{"hidden_size": 160, "moe_layers": [0, 2, 4, 6, 8], "attn_scale": 0.125, "init_std_qkv": 0.0395, "init_std_o": 0.00884, "init_std_up": 0.0395, "optimizer": "soap_variant", "decay_fraction": 0.895, "batch_tokens": 65536, "max_seq_len": 512}
Below are experts of layer 6 (counted from 0) of a mixture-of-experts language model. Rows are named router (the router's row for the expert), up (a neuron's input weights, with its number), down (a neuron's output weights, with its number) and show model dimensions 0-159. Each number is 500 + 50 x the weight over its row's rms, rounded and kept within 0 to 999. Numbers have three digits each.
Before each expert's rows: "comes before" lists some tokens at least twice as common just after its tokens as in all text. This comes from a sample of Wikipedia text that the model never trained on. Tokens count by the router's weight.

# expert 58
comes before: " to", " in", " by", " on", "ed", " the"
router:516531515485504393425531523536490475426512541376526525530415535547467519463532440462469481529466474507487490487554464488502551554483437563461468517532455418541464542525511397482562499562521536556457555472474469573465537450529455551604464515449623493573554553558517429466648406525406487499456534440470551514595543518433495516480494481411566527540541513449550527451586489580418486518474506492463492567467496454572488486546370529407489519420592492487518528472513491560471591523428469
up3:483514446482446506531493412541483486507491371380524573462566474574561492482386396508505486456499630486417567589523498572505560484445558457555546487482561516469514398568528506509480509538521509551436603466501492543482446408499439559558529516491463454493505556535573442470475531594511404497534561393510500539525512516450477490444487503495522451534529475434532538465483485474477551469514454527434419457586536516471607523532502539512481563465499449423518427645509461495464575546446513
down3:472483529458561567535474560449539439453603503475471497508567666442560456508496471474534449445552593493424488473419541502455560532575578533476575493494530533407505423431456571468585469519534582446555516493503443518489463426477499453434530525496403470467471447570462488451482541547530502469603465457476491530479498579474452454530549506490461484515529531661471484534502431430470562483491509453420448502582525565487556483496519485471545534583582401480449471451571464511545413436508489

# expert 60
comes before: " the", " a", " be", " ", " re", " an"
router:489482391538474444499469479603524511497472547449551542489521512566552482448535464431492405564512540516554525452554473442579460451480422634459571507512450457487548529528480452468551418562507572522564523435491517560499481462541386481560473533467563530510574532498534444546637461469387557492412585442514531470539463497430480474472470520433593459597522558428526529385460512493397490550520492502482580526574498494510503490510431503498422512453588544468502539536446445489476545517471431
up4:529467506380457512564510449485462444483577532563453507460402541488517491484396428468499458479531412594533527556568497483563505501567474465501579558445467551520500605411478558481490485479476538504469506424493535470586498580383484468412510544487573503599590549569498513587528437459421488461468416401437495532540502509483402530437497522579474538535551469543523473522508466445479551539485518381541526576530498515496435501520405549557419509542531558470541484446463574528491500417482465
down4:506522552548473457570468395536482503506522447447476429439605491409484501532517448425459484577432589495550537458459493488547462508548560520471453566559542467543522467479592456522507438438546574567522496497542526446493444507489405477467540520501505450468503523526495394454577577497509578561557432501458413507491558515527573502562463652503480422566533546456450565424553503476413556514465527538520579451535523463406517514438506463482522545531541430577460450453466585566470496388464550

# expert 32
comes before: "s", " League", " Championship", ".", " Cup", " team"
router:438528576573563429489538491502603425476459516440504519577538541528555475485544438402506496575489443418418550404514522450502502582469470580473470477465437454445480481550437506433570438522478540516531559523527435523505548498452460482494475529417479457540628537513477494555586475430427541429497511491596530433530499680521477488527542515512510419610528549490508555527544446487448476594488451462411484567522464509510509511549518517365428509451560515477514513467472471500484573472538484
up0:442542521559569530446503566484460497476490468459490502558536514578610594552576380454506506435428431441435498503461434449521553514458471599513519516416598475526485477566484504568497438501537540475578606478523543575462512410462551500530554441471435492554519554502433540537525514483549390472494524489369485384536576512515488572504522584464544425449595485455437556527480498534460466551495520473489520498486455457516546534499446494461443439493500575426484520568414567481493472531459595
down0:465485475577590507411519453453462482457549446520460481454438503504547484544541437569576583549525505531495481448551495564475465510566596548499505566584544559472547542461595472473468551520568547460531523480513458420603397427486531560461509490520458576470492471462462412458564533531512577518496457486587501500518473499538372529474473490501511420430480519556435500479483539466489465505577589519446436427480560506514435563462416461355400493557488569419565515474503456484552446574451494

# expert 72
comes before: "s", " of", "ic", "er", "ing", "ers"
router:469464469544510471466542440539487492453475514394546553565518527487464549402591456388544402527453498418444531446467518422476554551548532499458509449497519406459471499472461445524533497472459547572560593488448529589434448468435429525526492602443540414556542551506454527446554498501436475498444565510540496462559581606515561473456615497430520514604512539474566540391538505527483543491434493496449597559537494586505534517563452542413551510425523489422535525454511497526457508524512499
up0:584522496549524415473478492549488541559443540581548533447527542524401433487516526453586549476509571424516542417565485554524509574483557531460584368475530488522479510469443527463455466345503442511501518532576485517499503509525551484455460537514484538459498507443515467481509455584420443569480574514496528500516538530504495387518546554455450411434463567529413591478475521425555516490516540494545581442400472468492503503516467532474524584425455452324549429483514522491555512425512488
down0:546593446477564502478572583437532505484498530449370501518572562463450612535553508490452461457452409542423530546516494510482450522407515523482508474403520553437596444466510445455533507551457453448545508444567486568506621474414533494483448505504469424489446523375500420528598552477527550505595523570513525440496447543539528433446432526485549463562468488448510458448563544467496408497516576541457552394517443519507573532514570511562554541553409496484528482496522458484500524525527463

# expert 66
comes before: "ed", "ing", "ant", "ive", "ance", "ation"
router:497516415434580434428571535478467498455522577485523589548482489533533566501536463401481437528509480506418508528466439500476480518496538536482549515438538408423524513606459471585609493507518589579532539498446468547524462498496468472581502573407550484559477493563457531451600455537516471508445497417507535462551448532473494442501549518451507476569534535463600544474585516499416595513469464474403475515584516554506491484535403580460446532491569455426529454474467387512467596496460416
up0:482535513429494511515565376504548479482481490554587481519522490524538514483533489437399527444534550433419513478439595448447394544501536485440599512591497451429450539608537485539478510550454549488564476526468487442518521484441566496498483424465504544475523483457451527497548466464540672542496435415541467557517463491593589542545582531535587502485554508490478538494551516511527544546520509469481408524519528502500460507439452519585407616487618476465534471419414429549542495500489484
down0:437495525540652464582525516458537475359531563557434518519486555528534559504435520543486463453442522409480436507449455566542521484495580432492481596601552530466440487509525505487501400533397553495497524507518516497514465414464511530558510463524497466475467479526493433486537507433442516574386515522551486573431500476418551438521532459489456557458498595522551533493460494477470376440478530526501453590437575531522463566524498526538483477525554424449434496471478541469602499463642520

# expert 31
comes before: "ed", "ing", "s", "ment", "ers", "er"
router:514514451527476404403545525537520500464557533469518545550424525534556476517582416428541489538458562501504516496511483478526511558435547580525476495446519426457523491527488470508542441607496586574473565484418475566452527512522448489573499525445505431483565556555469526451603439567500480512383523512534485548564474572475447440481537488389521482617493472486482530539517487554380562552411453478391536557468497519590444460564376513443466554463571516465552498457492491491445527483395464
up9:570483459458504533496472523522583524430478577493544523534382468478529507590441413480530494520509424507447608395395483518479562515419528480493565578462508486555552580471465496525505497576489443468514475509503485526482478466507519494478430529518453446531509546569497487499602473447472482457476471580475578488580468483506631450486458566460444545571446475466494555496563586589459549527545473421405465583525532510570395457395421514503457506438564506553432480450462502599529458519439548
down9:503506584588483518463608356482509436543465442475437473481432509592487526521541533502391499492432460514615563520516474436478493586407553391440458569486474506570502520550494470538460512551434436562517523471406421530536464423478529543567533500452508586592424477478421513616493482556484509469490494531496528557513491445518525496435535482531522504500541455515484451531513547530519470539485487483526524512548540516493487367451458547489565410490472624599564459535541473450432529522441465

# expert 9
comes before: "d", "ic", "ri", "il", "e", "er"
router:514506450510524397496468574487576471462444545435530548567520576572453549518536516444519464552575470503482577520415405502496517561450415568494482484455464498448482515480435421511523487474480550547436572518521397546452540408545450520609497592470549430528553533456476488470609422493434511460409591520547509470529518603498513452522476538492586536535567524434634485420521529532451554524523486503460525582499527563522492480558438587467475522417502458382499471451463460530513513468457467
up0:549501499557477470496439498541505510504538492511454523495510485537475499473512450415507510531569459473442480603501452534558509452515563469555520490543457498456520528581390512382483667586455548541503546529464460476431495469529563577518445481540469425465557460477593450520483515469499445341428480446444597524448452525583555523526511480446471496522473468568572441460492454403503576513411504512492501497485503423561451515578472563592434391572504515533487513603507502520449518596460496
down0:497520489469503494570433499569557581618575506448539525554507440529557618462477503418495420542456473488413440501451504497533467366410536506494570433438548432476474491472520459509383537457592556594559584524461471429523434570465499485608484466547525476477446458500519438531557565528535483470540432468522441480444523439414473514484534438470484464481518461537473547574569432471483505504516547502533483577495476541548514467592457530520580418531406535461506556559510533492473507513438600

# expert 30
comes before: "-", "ent", "d", "ence", "al", "s"
router:487486508506522430427513526505545532468508550459472547535565619572577585476609500429533364588418529475483468430507444514588492519490454512535573503459441518409575488489425493495570500483518437523493573465476517491475550414522450490538432550453473412519552580539521497517517445491446490472454529460459542502582522557473598526523519513518574460559495603571628505424550447535427464521501459444417522490534400496514479454533536502487461578516474455507473426432481440470493571447520408
up0:478462523517417499532429453477472581451506504523475453521532640499509518458411553504474539541484550436457444424596549445569573483556450460549501514480474503463527431464434524414512529546495437488540460557506506446552514506556374508411554472490523470449533511533543459581480560587436549402482556479541390536518581476541535469438483517520555485479568644446472521526447487513562530481482526445435510464585555424492475484511481539566558602422401521425566466512537484577553505506484501
down0:487581533574505501506535514368506450472550473441446469459538446503447525486469514541497476586575479505605581530464396511513503478458547491458551479442444531481402547550468499449542478638549428501553554420531465515473446411448538503532571563475526560460521562582463483487558494571505510481517524546434496436408521409401486561539551522427493579450519504566574536446479497480491463398490567567477486613493510498572419499524540509467428415532456494462528580547423528474546473468505507

# expert 149
comes before: ",", " |", ")", ".", " 19", "–20"
router:447560457496502412415538546583458505457523533507504470548450570504524543490480485430444486585501495456455500515541458421511484533467472547522497502480451422445511558480423522490700502454515481503552546463490495521517546413415455512519413521458550414524568582553434440500489365507448549497436550506519606492487496612452464429493490540447554461547537515476513551482559484478474571549542510522447530553520421510495472489499518529472537612494525519517541494398502456433408599482518375
up0:589478486494524515502447618572504484436474559516540550483460606501536599542480519466528516469396542529482487467491523424517518500428479534421504576515451451476417483579616533528435509487494459545539452468552475492452490473476511526482460466518535493542547492466529571428516544486475580565390551486470470532483535569509434566444505431445535300493475410520528445537482532554395522517492485488502552430501465422467599389562498503528464576531436561490448476489459469452594457467517508
down0:530470495394557528456534551581435500486606381523526490454485538513474601488495509587390492543458514515451513577486497460394542537541525451487480554404478491552497539501398458558485559519461425489488508563561553501460515525449538435484526514561489531533476538503447545492501539454514509509538514461548480488516549411547446525574488454393491408518509485532447480385515557492411549444472516483400437507507554508569503486530458478589536478603462489466622399532534487556530399555588491

# expert 144
comes before: " |", ",", ")", "–19", "–", "),"
router:438487473528552383381510512597489531478555544405505474534433554557549559521509473451441476564488501439458503526510417490567469539453481549458513478506456402472495537557403515481648513456459538499506586472470487497511551399452442555503380511429537436520569597542505535501502401523427489521469589499471598433510459606472487437500481515456513484544518502510488567539543562510423559514585433517409502567475454540553499537496558534449543594491504500479507522481463473484470572526509422
up0:547483608535556470492551438532481370507508450429515475535498541568479479505413444539409438369586527493578457467555520405680519479494441586490530480466530467424496485543476463493471442508461569462580590491545524558478574508434457497529508513471527422513532491426590541467565440460531528539459477522551528439486472580512503519542503504526489498428561546482534581496564464444441539500470517513435458466513447505573449508511438579455503515510490534516532518535333525458492567525524488
down0:453419490466489455512480455457468533449639465372451545480483588520489487574506518497517580512478480600555464441512501495420546505540441495505449515581437493460490534473514492576506506480554531452485567463502517448514592509488501565479493530481481417330442580493451591580506535380550511523478503507524525536543496480565523394509453470539458473579412503495473526551442502501471485537508454516486556559375525537576523512511472550573525479413493558429572507429576459534467463523613462

# expert 15
comes before: "al", "s", "f", "ter", "o", "par"
router:454473490586499417519446526537559524483543512482402560557552501570550439463582500404506427515407530486482502436598523539609495561454448559558528473467464506469487471461431445422586463465495554486553546498393429496456568483502508559545484566381462446575596595519452502542636448475447472506417528488565534562565538574455554508516493531478557436505538515539547499458495482554498449473525448464413470446531487526575492478466418554465497524425444515499523457505508463445547515469553433
up0:559418488528461544515472467520481522403469455469455569436378495462504463504446472489536490483522476637444490443527495402546438496405406507491493544476455451476493544466483455499518474525521501511546438535486516510530478554508532532506497561526419539530500492420440532485569584591498560443436482465535383452510533551632487626519537584493566453580585421484510463565582535474452559491475504489549564523515405468475424573452421510610529542526489535524459475568509488569525425448518488
down0:550607473446495532531452561454493520500470492547449478519552503508475531576428554465535509406533526582532425458449455504563362522522573512436551471413565524440543420515517492456437544575469449434404473590410494466470539552439466524493414509560535478510457540487404521452526469457518458510495558466503552468522484499560550525366568465648519520478506441495508525475543488577406505537555585480431484522401571598528509490513438522553474429492520470588514586540506488489519496509517516

# expert 101
comes before: "ill", ".", "y", "il", "or", "and"
router:453579518475479417464527507544525492497481603473528547578513528541481499539501448394517468524522525485463576523574485433517449512460576614420430538436470441349525516441416453513533468554442511521572468504551489557475538480476371508473360487424556412504539560517522507442508482549436529504447539556606499508573536544543502493519595495487514488519493581437497550500541494572432482526482448510438469572483481521529475549478423554419455584484577516473506521533425384514516542482555476
up1:530518506540501518496461433520445491450503455526482508490503491539493533508524508463495476524419371452537524485542435460487530470492515516557494498499459513467511555515493497371474529484515492484496503446413478437425506648612461473550417666516504430536463536638470519378490415537449501559522563464508510508527493481548522472488534560494467544497488455466584571422552468539576431510515598504535486485587432462624491424495523469527585604449603480451466451577489468515448518502443509
down1:553537497510507534545607546397596422537459420512515516524454446437503518517463483508581501425528505553452517452627594424582485504512573477498552481531508516478462514565534516565441561515473565553606431501370499537452517492509558530448483457468450425526523504458547420420531496607481520427476434467538440488631597475586528469487548464590507529578430503537484472406457515423501441446464463581457502481483446544484546518457477522527500517496538482482500456505412529439449472445491518

# expert 195
comes before: " of", " States", ",", "ish", " Kingdom", " in"
router:505558520504554413485503581506506545554486512426517522551525505522508509474577539449482470573501481385425523410550538515475482542485426604504514489482534450449586558475432495420557474559482435514545453529521524537557521445460484549475416578412502402515585582523522544525498462448428474449475580413630500493527451590530487438565490552474564443625512576432528548544531416520402529623450475455472439568487432432499444488449478564469472475467521512489498545453469505511521529486508525
up0:522475534502566514471619544531479411409488546485551531607529506471585549428563451465545524482484435511477435533564412504383532441481400455559603500482512539582514521494551464497509477439524439470482530537511533441420591472555481462452543615492455572468564507551456463531534520457510444480428531527522489441409608543535576559551436414462511521428484463505507485468494563560566577427531482425436440547530535499464534502497455490524433505498544452555581508548441517451401472472485495
down0:527551473454511441526493433532468477552520450459515557473533521416536559548570503516480574468374544436537414593432479496509502449474474573466497492579558526591465448501485559603551490430511544481582551481511465587541469538553500491585452443500550518470482468438562428534441579467474557596448552538442449547571424488416515470459461546329500492492445400496490509519524526519535466453491559441493475499455537474496505560486541532579485572566470433468503527500463525500527453523344483